Experts of a small language model.
Size: 8 layers, width 320, vocabulary 2048, 30.3M parameters.
Experts: 128 experts in each of 7 layers, 8 picks a token, a softmax router.
Training: a variant of SOAP for the experts, 465M tokens, 7100 steps.
Below are experts of layer 2 (counted from 0) of a mixture-of-experts language model. Rows are named router (the router's row for the expert), gate (a neuron's input weights, with its number), up (a neuron's input weights, with its number) and show model dimensions 160-319. Each number is 500 + 25 x the weight over its row's rms, rounded and kept within 0 to 999. Numbers have three digits each.
After each expert's rows: "gets" lists some tokens that make up at least twice as much of what it gets as of all text. This comes from a sample of Wikipedia text that the model never trained on. Tokens count by the router's weight.

# expert 51
router:488525485481478504548519533468513511500511466543536474474512462481538508515499503493496491517431470508473485483468481541533470532535459487492474461512477505510501544502495548481507493481474498492476499473458521510491492507470498532516511475507523522496505485477491479452478496481479549524514468473467444463504523476523504526513495487501468485492535450475526470527518479506510527480516488509514514512511502482518459476506493524505505463485479546484508486528538461511524492526537489
gate0:490502520549477470516544500502513486455466487528500467472526512470553527564504515513478492480515490485564464478492492459515474476514551487526499474472527509525476535495516548522497494506502477494507531548510540525479487495519505513498528469542542504541528529506534475491525501484447507521484485481483513476466525494517479480548487490512484444519492515561528500548464496527474519514462534455488495489509483505497468520514467524468477511491513531504509525463499439532463469503492495
up0:453490475486475517484486472500501509506507476511491482497513508479480500523500491529501502499510569529501472473474436508531475499532540497539522483480490434529490481509504539519520548521510475529497556484495464476485491519517496495521516481546542498494517529483498474530556490488512541521501507464502455469488507474514510521487491515542473465506527471494452500540492480484527486505454468476486496474478453495496574520517534479502508450476531498509504529508472512540547486524507550
gets: "e", "o", "ad", "es", "us", "al"

# expert 121
router:482514482486474500535459474481537479530513474503506493497538469449513524488482495480490507520481483537496483479510482504499480511527469504508430503502490505503489526511458502492496495482493471434497488485471510502487489540477491517519536468524554516476519466465486522513483531491465517537498462492486486439465557515496467558514466472455498495481517480477514490538506450505536532499524499558511529530498510469524475466505461507522485459487491521510538502552522486517500483501532478
gate0:445506513528484525507495466473520483498482499501427469538525510485476522518489531508482484519535528505521453479504498511518498508492475476559531483536492542521460502526513508492479547502499495498537492501489505496518486516507520516531541474517546505487517533513494452545516501504452514464498536520463487528484513513498488499496452476487470524493516490490473558492487464523522480525496548487472510522504450492513489504488463519505439470483527495510463495534506513503470516484519494
up0:530475486517469497505459454534503471529515514455491485496535529488509502515485479491466490557524516486490492497475483491504493496484514509532458524496513517542486491488482512523481520492517460489533552477499504500525511517491487474490477496506561489477491490489539447527493517511470519477486504524519473524507508473517481548490455507492477501507495504455482577518498459473524511479512532545481490562473491492506525515524480504511485428505539492548547527513470516496478510515506509
gets: "il", "u", "le", "li", "ol", "ph"

# expert 75
router:452516482495488488518506509489515491506533483521517486493527478475506539530509544497526446510498489517436498488471547532531470518526467464506487461527487520521493526509480529455516459486488484493483485487470566576489486513463533539518529525531543521491488464477511523468486514468477534523512486440475458482500511508524503501550512482460484436488502476484535481497458482515522504496520515507526502530542493472523482483490453487529502492533459542478527455531522474505520520497525481
gate0:485474512509514479547431496472525492499473471490581515532543470497551550465459551500521468475539457493499471480494524553528501536511497488515527497488472513487493444497555525484490523499527524472505495479482483479486475498472503509488509455497473497472525514498534541497505496525485539518526496487502510490511531496496529469493473511504496544493535502481519501513519507533578484506523472519515511492503472506496469549452496511468481526528540511521441538509474460506508508510544490
up0:494497472484499528507537490483501504538518517510447494525506546497503475524498456490506536509472500504487486521501487535481509501495530503465477477518491472562497524466432496510459470480479482526467500509497506508501472525488514497505478537488530462503480524489498495450499505465513502465505477514505483505516498483493494482503543533551498482498485470494502488471509475458484552507510532499483536489492509475454500430535471526540510497516456514535525508486512534487508483499498530
gets: " the", " and", " with", " to", " for", " on"

# expert 89
router:477523470479465520526498503477507524504510503532540488489547466497500521496499550477505512534450468499467450487432513534489475520527472471515458495530473494492496538521480492481514477489485490489476476460484512525464482524499479490535535520529530523466524459481482478502471533471476531548515482480469485492461523496523509503515512492473485478504515486465531458506478473512537537500505496526528510525521487495548468480480475503536497462503469526501520479550534466531513520534517487
gate0:481466479492461527532478444448511482507473534512509533499493507489481516466505566526513490534488499544505473483464544533485472555495494539539527466484511514514506523497525463474491506491475492526504535465494492499461557491503486448455497547506503510477498504477465500498510500505484495481525477541507513477529490481515512512491547483494494496466551484466581521510506515481538504487496491499522512519518513497489525484510525501501490503470484507512487543533482534478481468512518549
up0:514535541497504501482473506529479497516492485450487476478495506514512487511440466474483514475485495495548550532523502475483505482507511456485489527482457481511483485491452514486499480471522483467495478497498525526557477483495544530483497457495505493509493499508524516481470499545523511486472486509493485512503495497493503572528444488472498522537491535504452513503487488487440471504537496535457482486500532506481491512512459491494498507518504479506519468467487489513519504507527454
gets: "s", "ing", "t", " as", " c", "es"

# expert 5
router:470532470472473525530500516479519503520519477521533497452512477475522530516505521479503477536479475514474475484463514520505476525534466480512464491516481486509504530518479495475513467464475486472469477485474543521459483524475503516531525488529539519464513475481482503480471508468479529538503490462471477476466515517501500512522490487479489464516539475469522492511509485541539530511508485526529533519525522471517473465497477522520493475516452525480521480529536470530521507532527496
gate2:495503508500475487498514498473495470497425481518531495507512501466485508490507477491503473490509493485525502496529515546506458504483496475507516466551512499469463507529462498476529467461492544527472470508497511527505481532493489508517499489471535535518479433468547492492531486521504532491469471504481512447475514509482491475489451454494515478488484427494583535520482484516509508511487469503477500502514509489537521475533533483514480499482526507499481512451533479579500513497532503
up2:501509488489504506488471474527501511486540460495489485491515513526514511492474539479504532520498450509490535469477479484505534518502527515477494507484485469489518490492540522546476503462472475496501484492523490493489518475496529501476546501523479471484502527480487488522465537513492528493530509474484492512483475459515494526518538525502468471496526544469459521481498520499539499489532499518549468485485489506497506541493486502474495515492489531490509469526459488451504463484500474
gets: " |", " (", " ", "|", "\n", "==="

# expert 78
router:452512491471453485515475512486503512499543483523522501490487464479495516513513493462518496521498467532480503495467537538497498526529485466509486486531488500490488519514470501459514488490526482483457456491474535531471479527482467530523527501538541550450504481468470514499497540471496534520540467481478460479482525525516508510525534461464497492515514475476524502498511458519526537522498467536516517512534515463523482484515474506545521469541474534495536451503517469539525501513509509
gate0:446520523511483466545477476528470526493557474564516484460447501502496448498582475501466508472502495475496528475491465519491518511497480481451500461492487536456519481512484524541506511468505506494489500543481572489510493493517459498522483503505506541474486460473514538494523490470499495498480513554497498456492514485498504490482508476494511520492454512538542484475492478447522522481505513491502512516506492519546493497491464537544562529495508521499516477522498514509480473495512517
up0:461510484469510464504495499516493516568501507546520477493493492484481500464555471511495500488464523491525496467480462506498458432519481495512484502494527502513476474514479541472482478506507521477499504515466484457491501491543500536481499491481509506500501517502518509487500521434524501501441492489515487511530511505535485498480469498502507493541531489537465493504473481491486499482516478530521503457475481555503507548518415496519525469501483498476542502492532508495490478482506502
gets: "t", "et", "ed", "day", "ic", "ef"

# expert 56
router:472522482481468497535505517474545519492534459530534489492531473500527528528499517466506497529468476522449491453481518521499448520531474486520485493509491544497503524510474514461499465456502490484482450479480531523475488526474505488550506498533519530476490473480485500482473527465477528531500478482469463479479525513522483519534516487462477476499514477459531501523485480522523509506542494532542525539527510464535482432506477502525493468479462549470526494528518472521523490524512500
gate0:482486473472507524464468519492517481530532508540517498524526505553492563494515518525468526522530473452484484496485486505512459513536497479518534515500507485516462487515497478502489535459514498522510517506520482522497541527517516549513508507489527488507531505510481496537513515473505471544462488487507494473513523493533480494529456510472453513524461520464497483506442456493514495485519465520528480428487541531495481463513476516528515511505530503496530513504457478520530500502428507
up0:497481524524489490514524482540473511486498531494474511508537520486520478490538486506493464512490523496533493516498518517519561535460482481488468509514473509471551477470487520459510504494510509505510512475523521447482467490472481460510475518526458530484506500503530497483499501518519539469527545505487472503521481507452552525475543465503526495468517477562498471508544502506465488498446463502514544518506475456524508516511552489514491498508499497535429485469498478487533493486539486
gets: " the", " to", " in", " by", " for", " on"

# expert 37
router:501526411496466540528493505490546542519527512506497464508531478482530532480485519496513504532494493547499506497489458497488508537504495524561481438493485518488478512505494492483545495471543484478501505491492512493471465512464463506512502478523503506485521472475488491498489521487479506509490491494484486494474521510533476533504494503488489492526524494492512509504450476526520509476536524508537507497544555488509481481501485463513521498552452500469514500519528464527518516512520440
gate1:496555520529484477590507479497517513559521515568491498500485514533507536449592477501534513532491536513465528469491472489485440481503519502530492535522507533494517489506516511501484484518516502525539514492508505483500486485530464507497454550510491553444542483458480488497493537473543520483513536497511507471479509511520498489507500493514485490508503490524515507506459475496509479528502558546505520502482496502516523454521506499484476533530521483513533483507512474498497533493493470
up1:496524482490501454556495536509477484534525535534498514558488543511520513459551519508478504504523540529512498495517461508485499517478508528539531531517527514472522512502516519533480493484492462572525536490510460498475497505526444500523478495486513487472544458513508528484526532482531522492506528516515541514500462531507487485488526537503501503499475510487508522502485510501494466509498562521502501518513534504470518446496544441449487515526517473507558483516556480526508488505513485
gets: " S", " P", " C", " G", " T", " F"

# expert 101
router:495498512490483514511504520509564546482521510495518514518530492476476497470513528490554446512499472501502505459481465536525490534527478440492495478481487483545481525545483499488465495483505485475464482489476523496456492519483483492521549470521496500473511464470467490529476499488465525542498491503481471485500507560491481525493492482473480499510507483495496474526510502504513511477503467515516520511509517478512475495488494538493535469512497533508500481500519487515515496511510491
gate0:512483488455464513458491504510487471489564487491479454497454521469566481463511499518506494497447467492487501500466499485515476500459477519511501493491436470471491487498459520485503526473508471492547504496505497470514503493488481529534482504511487499533465474482489499523490497486480491437487525455542508476492497456503461500504475533478497497478513506453480480535470550502477513464516514476504562553519488502512482515515521453480517515524501546485522479487476495464468483516522506
up0:467498523484496546515515533499502514465433486496486502498503485509467480487520498506514476564520531471537536487495519512532495525427494537523504493477489516507500474517502467536483570517497538478529480487451539511518471514507483497442524510506487507507480503471506507508504487466460551536522504543507467480525517495477525516511475437495506547497494501509476490478488497562495503523484464484527468478477500493486539485479505497528489475465487491522520524526496530491531497497482498
gets: "s", "ers", "ia", "%", "son", "an"

# expert 72
router:487524482487465525504473512482510503447518503504530487457551487471522523497491512463512481530490480502479457496462527529486493539529478497521484507494475513500470531520481502458514474462523461452494495482485519535462480539463497511526514483534535508473538485478465497501486525481466533533530474476476467472474503471538500500529509479465495490495510492464541457505455468539515529542537480537519521511542544460521468476494484508489514466532472512492524477526509489544519526525511468
gate0:541520516498442514527456488540506513496463487476501476463544489496500509478516519476469493504500467489549477488514476547484494493491526518529502527490466486532499558497478503508527461493540457473469509509462511521476523515512485498484518481476498499499501480538522568538490513526469517493478497527528468478513523498485496491480471509462530528468520487492526475476501519478540482515558510446501523500519509467494503515506509497498518481450451471500512497480545498541511522494467507
up0:488479522474520458520497524529525466523523498501513493521480533507478532505516523500492512490539485477530465517492498486460518549468507453499484517485530542500456494486459498505498539506524510583520507504464546492464502505517515494504526484508504531531499454488513455504507468471508487482509511519506490520518470521513480539492478466476534502487524493478527491482491491510398509518485491470457505496492468520495476483473496501530480512491517580514508471504490505548507477505531502
gets: "w", " T", "d", "i", " E", "lo"

# expert 80
router:478515495505465517526523507469523507511512470508518493480514458479496521519479524475511500525489498501473474481468535535493480493512484450526457470561480501506470508525488526472488477481485503465462488487487516542487482514449491507532511488515509498480496474486481475496494529451483507518505496457478492478466525470517523510535512459460503494517521472477525513507512481489527527501502547513520515541523525495521477472471481476525506450493474523486491470514528479528538502560520494
gate0:445514504491476480531526468465466499487481501485491500517515476526497506473525497498510505502532481522511494498538535479550505419496505446509471492547497482500465491500521520477478463468520500498498467538499462481516458495465514499506473509524520527530482520515540498481486457468485508542549521522528489525471513508481473487560500483471505457506485468552489504539509475479513530484470487514490514483519495543519516534491480494525443514523492495449532493520468497535493518478529529
up0:499505541486549504535471497519502474512520450470499502492531503519510519531524511496499492498505490520470500472502531516528458453505503518481504530544525535479485477497500486479455514464485488488490556526526480525534461530498499549476535479515499543506483492555493474519475532516513511503478529557504445519492523495446471460504519518533508450463507436480523522504503516469523507514519502510510513508458489568496520482472499467474500490522455504550513492518487543482478500537529525
gets: " and", ":", " |", "-", " by", " or"

# expert 85
router:480527474469468501526499498466517522523526506528513493482531473472520522529482514477526470520488484511463468487492504542479469529527471461491480510529479512492484515511475495476494462491521504460481474472473528536463472531473485514521510482534515526476519481470516471500466542474475522522505498500477480481476538491534492539525526481480472482517524487487514478526499481529529514496525493515516515513527544470529476481515487527496506472499481524476511432531527467521529541532527478
gate0:483498496451487513493494493512517512517488534489530498512525485504531489537492503546548475506548462505479442508511496526478492505537510461485490498487516519497515517484489474503486492489524546482516487456498485554497489505507488506495480477501506508498544514472512446507534499484501467469458535494522489544500491509526502562519491522481484485502483501539482460513540499483526496507500502487463505498542495528564489497469515511527491512508476526498530478527510498468513545495507490
up0:507512521489525528495485485501531491467525488532472540518466488468456500442535510481472491488463549496548516472465485517500466500514507526527488490500466478488490494532497527492520507510503508533516517516499518456491495503473503524508509509453495500510447497473481525539515475520511524568508473508482508483483535497491501454477499464527519502523509485475507546480460481493494472498488483526560498527493520472436498503525504513510500457502554505479480536521469455503440455488498527
gets: "\"", "ton", " \"", " the", " has", "ing"

# expert 95
router:480559465483479499518462475462551487487521497540510485496541485467542532520474536471547501509490492535482485481493524508514469537518487473499455480502488505548495514509467519455499473490488475484500506493476524510475471500480521535521525537527520508479543483474499533472473506456474528506555493492491468423458502512481479499520523497495493494493512480481523494512466473519506526511518465537503521508538522460539472478488482533529522475509463513420524482519525478514521486537556471
gate0:504538522523525484520481501474491508493522474517488476553519461506520530541507529513436519496538507527466507495520524516544523471515501485486503492476447459518455494444519492485509505522523462511499512492497521466474494450527491510554462510523468430476535494488553515482508494517485525495514539512464512477504510493514506474494496534524535516472529502498500513520487534503506479500474499495459498516560479495476486502513495499500522515518512515436545495526470516516523469494527491
up0:512543530508527497559511483515498497505554481499510472485509495513507530533475493501478508456504480505511515460520524502536489468531508505492516525489458491488483503472505495508468503491531486505480508523511512431445501489559494507522487530537483456471532521487517477494555495506499504475502503485454501485540500495487468506511493534510550549466541488461515493507531515487518428510490503498490494491553493536473499488483458472527514500533556505482528499511472516512516463534476495
gets: " ", " re", " de", " f", " p", " c"

# expert 18
router:487544461483480512518501501481509512506511474505520455506512487480521501509476517471494524528488475525473456478482508528495448515535465508535477481506489532517470533511483494480520469455494469450468485448470522511483479520452485514519517507516514505471494476471482488484470520470475539524507466476477462482437510517514493500512494483476489470516523496484524455513491457545517525464527498511522562502554538466529471476476490498503501462520462523509518468529528472535515513547532492
gate2:501501478507512505483505473492493568526480471497501493479514504493486544476487535476493519528506516538506505504494491495497540496511545557485511518498498490510506529493504505514476512542500543469491492465465502533505463487537432420501500556526534489482507488508506505540487526535488542487479455472525512490482517487513481506514513522492519474493520502508515522469489491497516459541531493520528499471518511468453485473508482470508498515501462494516455491479524440485496506482499546
up2:490464505539512527526508516458512542486513531505541479492472479490536469455513491508515486458554503510452542472455502482485509496493493468523522474507494529484484495523441505497496528498480467525508487524494505486489472528503512526490487507530539479479539542552499431505478491489492471504497512509466474477503513516443484562507517508524509528508460503551496551544482515495511525504495507475525454484469495526549509506491489474509475497494509509474530507549472524481477472542517476
gets: " S", " A", " F", " E", " P", " C"

# expert 113
router:474529490472475535528498510483489489499514480506548489507515463497507539492461561475495506520500489522482481470474510538512469529534471498524486476494474497523536523506468506479522496465463487456454478475460525531448469539471496516519518516526517531459529474461486488508480525483482529512499490486457474476471522469550489525518538479481483495494545472478523496504499483520536510500503459530526515497522522457542490487494485490530513481513479521484523491538522482544525525537524510
gate0:441507507513497470490475533522503472497487527453525511502453522472518472488515485568481506503477523523483505503498506499490482563535518446440467518508499510520500463483460520509513531490463535516499502517457522515508489538484509529536461509486516489496494527461488481519516503481461487491487504520465502489500466501529521464514509480531501529511550456513543503532518513509540532521501465450530463487501513481528527539516470493538452505475506517501528483485482492529524525528493522
up0:478511499484465497475480518513521494487502528501499525528482558481488461460512494535500521484479489501494518481493510526504467549503498505462476505506443473536516450501470529576523512520508552519516522495467510524524486514509494521518472520491509454512512501477461504491517507493484504474493513538470508474496464491467538505470508520528505518491501483483544505515486533498478533540515509492559465467515507502539495514508525491515502540491519530516516485502478484505548535528490541
gets: "s", "il", "en", "in", "f", "g"

# expert 117
router:460523468468492513521505496485526510494512449531520484492517456490543538493488544505494473528493491521483472459488493515517476537515471464519474473530492516518499543537460504494497475483484458480474462477460513522454466545489509505526507534511531571463519484471485480485473539472494535528517477496476458465484530482503495503526511505485508477475517470470522467528484448514531505518516476523549527519512517475566493478480484551509492466515476519495531496537550476545522507519542506
gate0:500547520481510507454534547525524531484520474512505519546464463491524504501479508495511502483454553492498452514494452499508528534517526473500459477508502526514506501508488550543493540561513532462478478498460508461529465505487509522526519488511467509494491506507462473477479506512485519529478465483514441511468523513493503510487477510490510501468491466524480516523504525491479504489452496506492485516479504466484496496488514535526483474507523457504513517526494468535460495515532502
up0:447505516495519499470519499497522505494504479566499562518434479460497500512494517500489498501467555514496451498501479473516530522470487496482513509512493518500523509511529531553521570515517528501503471536491552469526479461507505532520522472535550500498499506464476503499479477485453502531523482478493500495474488475531488464495510470464515483523517468512485482479504547494486524516462516535515460536501506472491498491466502524536488532479546476503444512503465512537548487515509528
gets: "il", "ic", "ed", "it", "im", "ult"

# expert 23
router:465528474480473511533513515477535497539511501520531478477522473477513523481467522471507506523494479515472467489467509527506471547536457518497473479511478490499460526507478481476489470473492479480469480466471531531470468526461486503523526507540519518467518468479483494493471510462482528525500481474468473481481517549527499513520507491458477486502525476474520506514514479519517526482520496515536524513522530471532471469507489491496495472528463521486517484529541474524517503537526472
gate0:502499440463487512486502481439523490496515515497516532486501469485477503488469553560437478540460448483477492516482510518487496484495492507510474505512514535515484503541507508522511499469520513449481502499481447551484475472526485485504516509463555466473511539514510490490501476485482467508456536494501455521477476516492501513553469460540481508518517527484469489515545463528506514485496506535459462494458529496500522536510519510508505490477482489515555496534557502509520494525494476
up0:510503461467480462522502523498497475494497520483508535500533491516558506544489516547470522499485492451468489524520511482524484522566538485487516472508493486516482498495510516507505511470494552484549509526500483517495492543466479486533505475511529496518538542510480512479530491496486483454495522494540522511453525517487512491508507506473496464512531486498465528485488464516512462465488484497487437504437523466534473530546471509506527486483530490557514498491511508467536480449484503
gets: "s", " ", " the", " The", "t", "N"

# expert 54
router:488530463485469512520449473463513513494535453497497450493541477471557501514488519465491479528493479532496494481495486531504485518517491518567467483498490494527486531503468517476522469482484505498487515472477535502481479512462494518530506467519517522464490481477463535459480516475471519521509508486493462470444518485515485534523525481478480463506502501488509499511476500513512506479522502516512525539580517458509475490492482528511504475523463510487507453508523471526529492494537455
gate1:522481464536475483518479521469508538523511525514539476474494510501493478513533498467462526480485518521490508490492443491510504517474488505514476475495484555524530499496496490460487431489489532455540520472471524483504499469505514480497505513501524496479493491500534495510507508481514492516531527494452479500477487492465484503505551465503492548481501472464492470477535509487497499489481475445502488515504494505514494487499520545528529473449466526457512510495494509474508479494506544
up1:499461446536501499512499507495494513507514501492538463466495504508490490506516488479464522450514533486496509497473484476523480510479526504514488480497520583517531479508503493461492466498479535472541510472489501495516499437519520479484521521489521490474480510507553504515547509476488464491529539477503492489497496505459492508505532477506492534500480485495480489456513493506484545489497462481519495503471460513514503528480494535545516508517478514465517514468455532430483461459481552
gets: " D", " S", " B", " de", " F", " W"

# expert 28
router:473528453506469514523512502451502546499525470505516482506526488491514523525490510483517462516492477537483457502490510519504469545511477500508484467516482517512482528541489489486518480476521486451489487469484525518467485517478507501518505506519509526461506473477475494481486526470488516520501476461478478472476513496510472514496499458476502486528524477481514495518502485526523521478534498531530521510541550479520478473468491502489514476526469512474530471519539475531533487534532476
gate0:509500496513488548509533507467469522523511540475512483529525492507494528497526498511498434503522540506515487562495506513507481481495511481500504498462528527511474502518506497464524476489493481509506474457513509501497547577510462510500494510489497472470536479475475517462478501525479469534491457510540466499505499483528533530492460510483478543560523506510491496486506490496468454464546484506497537523515486458531462483514483475490491456500496490496547511498503465496540484515444509
up0:484546468493527474487482504496523488498519480527500507451473487497536516509474492488503557540503470512482490466514474489508497497525478514509489509535489469521518505493486503515490510536512517471490523503486496508543475453488525507511492529481534533521476494484503492505504540453504547496521535488468515524453508489493497506506539489489493470480486493468522506527498500531538513535446521509492497497509508514490497470499478530529522525484479502514488515488535543507486514496593513
gets: "A", "S", "C", "P", "T", "N"

# expert 71
router:467544473487476515524525487487521487506503494517524472453545473455525530531489529467489514519479465526473477472465486541536479519522465502516488487523477502505486543520484506494511475481488480485483466485476515505487467541478518482529530482542526509476511472478489483486466507474479530535499498468468449498478514490512485492563522490453490493513530473471528468515493467502512500516505499518526534489494507474531477475514470492532488473500458524482514502540530478523539543531530485
gate0:476494523527535498483510510516514479499480525505479507497468448432473543475487542505486531480524531527471518483460481557494520478543537514495536456489469490483517492516473505491546493512538503487547515525462504471537489509495517508538546495490505472478503508495499498488497475515533522518518529502494447517550512527511497489512488499492520467511476485491510453503494502504506487544480534505474501514460498466476564495488487464513490476473507494484479505517463468535530482492535501
up0:500514514526467476470545501492486530512456469482473528519458493512492518483506518519520488496514536489474510517486469509450549509546528500527546472533452481507512498531474546516513481482487466497462506484490549496489463492488516495536489476521466489498515506479502525488521492544527480456453500535490489480538550524488532480480506533487473473475473508474492469496512505510501475507489530531475503543465496441469543497499503471507484452523465498517506476512472551525518497494517520
gets: "y", ".", "e", "es", " O", " E"

# expert 47
router:479526480488465535542510495471511513515516479511541479486534473486511504497483520477515484522462461515477480465474486534516493524525475482502476445527477534494494524542476507471484472481530464453462462475479522521462469518478505487536524516517513526459526464467479488466474533475466519529490484470465476482483526513529507522502496489466495481502540481477538496512497464498528511490513510536509500548528538474506465489513472526520495479547465521482528504531520483529533495537526473
gate1:504512501511503529493536501493496529534514499514488483521507474550491510434492469497510537525532464500464511558490511492496485494506533504540498487476483500496496433507474478517544510484533493498517480506482490494530513475474511496487485532481518511517490493502513496501471544481430505516471525478500510474529545475489509527480504519472527476508486524513523490520513531475513495496481495486501469506510507490499492541498513533530512534497433513498542499485499473488513507513483502
up1:523518509502522528500525485476503543510499487485473494513495492540487513436501503511490505520489456472479512552474471488527500525503518492552482474497479487492491448519442504516516484472541465516519459523495508503516539471500492489487516522504516515505526521509501487504470537481462491460489540493481515478551572488493501516480481518520525493487523512492488503508514554500533515496465512508485466504502535468519496543492503510525529539470455500492511487466506481489529480521473489
gets: ")", "z", "\"", " by", "ol", "is"

# expert 26
router:472537471480474500539508512476519504530517495518531482486523479467511529481475529464498516529498475522465466478460517522488466524532469501510473473514483478509474523523477504470508468470500471459475478473471522526471464525471497503523514518547526521461531467471478494487464525466470525524520485460467487487468522544513510519524509484472480496514530477472528492521507475521527515529508510529532517513524519470537475472495470508534518472521449531477522476544527477532536518537528477
gate0:487525507500485524515488509537550543513551459493481504474483453480481518476476493489500522509491471541504555545511507469454504532551530479519483475471513486514499501516465496474531500470481488480560480508504544499516459512483490539518514504510482470472515494499499529509487462504495514502481549470536481510500532465500480503503474516477489464550499478519489543516485516540499499489537460488479582481509467460537490542493491463516484483511460476457485468472495518521513457482525469
up0:508509502446511469519526482462454484493493513521530496509486528481523515518527537513472477474493534481488481473516499539529480465475476484487488533501511517497478478514510517529499464506515513492468481544495487484468484484472509492517503486479513509551513520500514477493474564486495541535503522507517524502435503478500510451516509481482533528457485512445573503483504483497481467503450493522507487521497482493478506511519466493501484479481514519518498481536477510502518533546468575
gets: " ", "s", " in", " a", ")", " R"

# expert 46
router:507524486467472507538491481495518532490527501532514471467507480479529528507480506476537493537462463529470469471499500531507495538520465498499487486506452506530471514524475496471510476483519481447486483486472507521467492509463471497508509450518512518482523508480484532505490539476472521520509507477476497483489532511512525517509490493474473480495530466477535474500507457519543529522539507514508542549522501481515475475478488506467535479513484507476524518524553496512526505523528494
gate0:506502494547493476489505458535521520490523476488529492507511493536494509491493508499539552506506475513451440518545504506480516505503524514474487496575517505516499492531524485471487493509537470520523463501508510493457485533529500500510522513500466518499451512514462477503459466451499484459489480481488480515529537527502529468491468451509427515519517496522518472505475470501493549507507497501460505483505506501491452532517491496478517498493498499498542496527462531516546507515475482
up0:463490470494540517502494511522473491487515530492451503489476501472510481509542471501460455479517531509563552492479517501475474474497527465549560508447475509492513499503497521526488527505493473486504514464485497531511458493499516501524494504485500475488526463500522502535514526519504526516467492517522528503429461489494492528511518538449540488469490492473497541468516527483522481521500500473529484486467482502502506496478512494521478503525520506487493486451494429464504531512524507
gets: "ma", "am", "o", "hi", "u", "el"

# expert 104
router:490529455484465515531472499476499524518524476496491488496527461469527535494492520480532507528471488542499495489485474496500505555511488513559464432490478465491484510517473482471536482480523485470482478486481513508465466522465463506516506480530515518475488467486482475510480524476473511527484499456473492486457522498498502515499491488485495481514532481484515506515448469550526520526529510517522517509547547482510462467494484460490522489534450523473519493521528460521522515516520477
gate1:507451482497505506499475528525474526566507520469492506498492476465519531502539536515512520535473521503503481497494436466520485509483479515530484449471473516526502542515494525495520523524539506444474442501493500507516492508518460519502492548468490528485463474529536483489505519484487520516503475480497496488478505529511508465491564520509479491510519470470491501506535489495508528542479477490524498515495501536473464473517514497542545501465496538510520543490497496524505497507511516
up1:532454512489517504515471519517482520544481494461518494503487488497529536529542496564506500492469540520539490499529442454511511527484530501510497449477498525514502518535545520481534526518519487491482462499510491488503476498530475496512488526451487544474457471527559464499518508530486486491457480488476507532485524495498502478484542523526487505523513467520488513506519462509493508532484479484487448507516538528469515475519562482521529525478520518507483520492473489503502527486495532
gets: " P", " S", " C", " G", " B", " F"

# expert 39
router:482507487480470502510494521475512526512507462501539497450508486490521516513470511485510505523472480500488473489439569527501470505533476459493475493485482547502518515507485494481478471473471507429487489475474531524473455541458505502521518494527517516455513479489485501487484518487475535516508484485471488493470516486498509518522470486477484464523530467469535497518514488529522516475506481514514507503519500473531483481506466529504509484477471528512500467544517480529529500527515501
gate1:534467481483481463509511486515531545524508491460495482495482496478491522483481512524485529503491495476491544512458520568501500495513468486518486533470509542493514513504493489528476480538515533540493502513447499513519482517506498475460525464544451467486506503516477478492473498503493498520497493503510471530471478511494501495479490518500497481541512468528484494468492484512470463417514500507516480502532526494518486506482472495465477467488522538515455476505480503504501491549540521
up1:544455515490530475494494510494539522505498500437505504501497504489473513482505517518508525498479514481530542509459527552492493501479471478490516515462513534501542505501491468498460520566514548532496468548465507509523494536533519487449491467519487450500505536497474475503449505487486458540474505536484535548478462496460510472467507493478524500503491468539503509453491480503478453460511492482536494513506541493541507514478487502478485521471526532529458501496438501498495496504537501
gets: " |", ";", "|", ":", "-", " 0"

# expert 33
router:471525470473459503527500523498522483511521474535549487476518478486497543506496515482514474516493490507467473484489530548521464514521483451493499491553477538498484512509496553479512473461540490490482482499468561540498492538481523552537531530531523503481488477467491498451480533469476534506523502488487481504487512489495491508552512481466473487482536487466524496528463492508531517517514504533525502512506502490540468459523481507550495483518450514500519470523509480515536489524516492
gate1:497497484510473444463496495528506461509525484534502463526539482490507493516514522500498492509513457545507485518491532533534524468543525474545484498506463546468496513527544526464489504445478497521503584525467494499535546506488512509516497525508492513480488492510529518457513497545422482501511524515562481520531552520518486508522492490476489511500491534466490491523484503482520510479498492521467513483532549517507510486521504531488516513488507503489506531475486502540548484465502505
up1:484468495471511536535484493475491503503463506488469525480440528519470502476509499506496509556525546485475522508522478519478513523500475508478467490480516474474522473463455441497486491520497521450522454480504491514519481516568512497484525478487494488498538491487492487511466513490571460495507496511458537498477441491474501526482533462513456491509478497481480501507489482493523518540459535467495513511486490498513508497462460513497487463507476464516523556506480507476433518480519478
gets: " to", " in", " of", " the", " for", " that"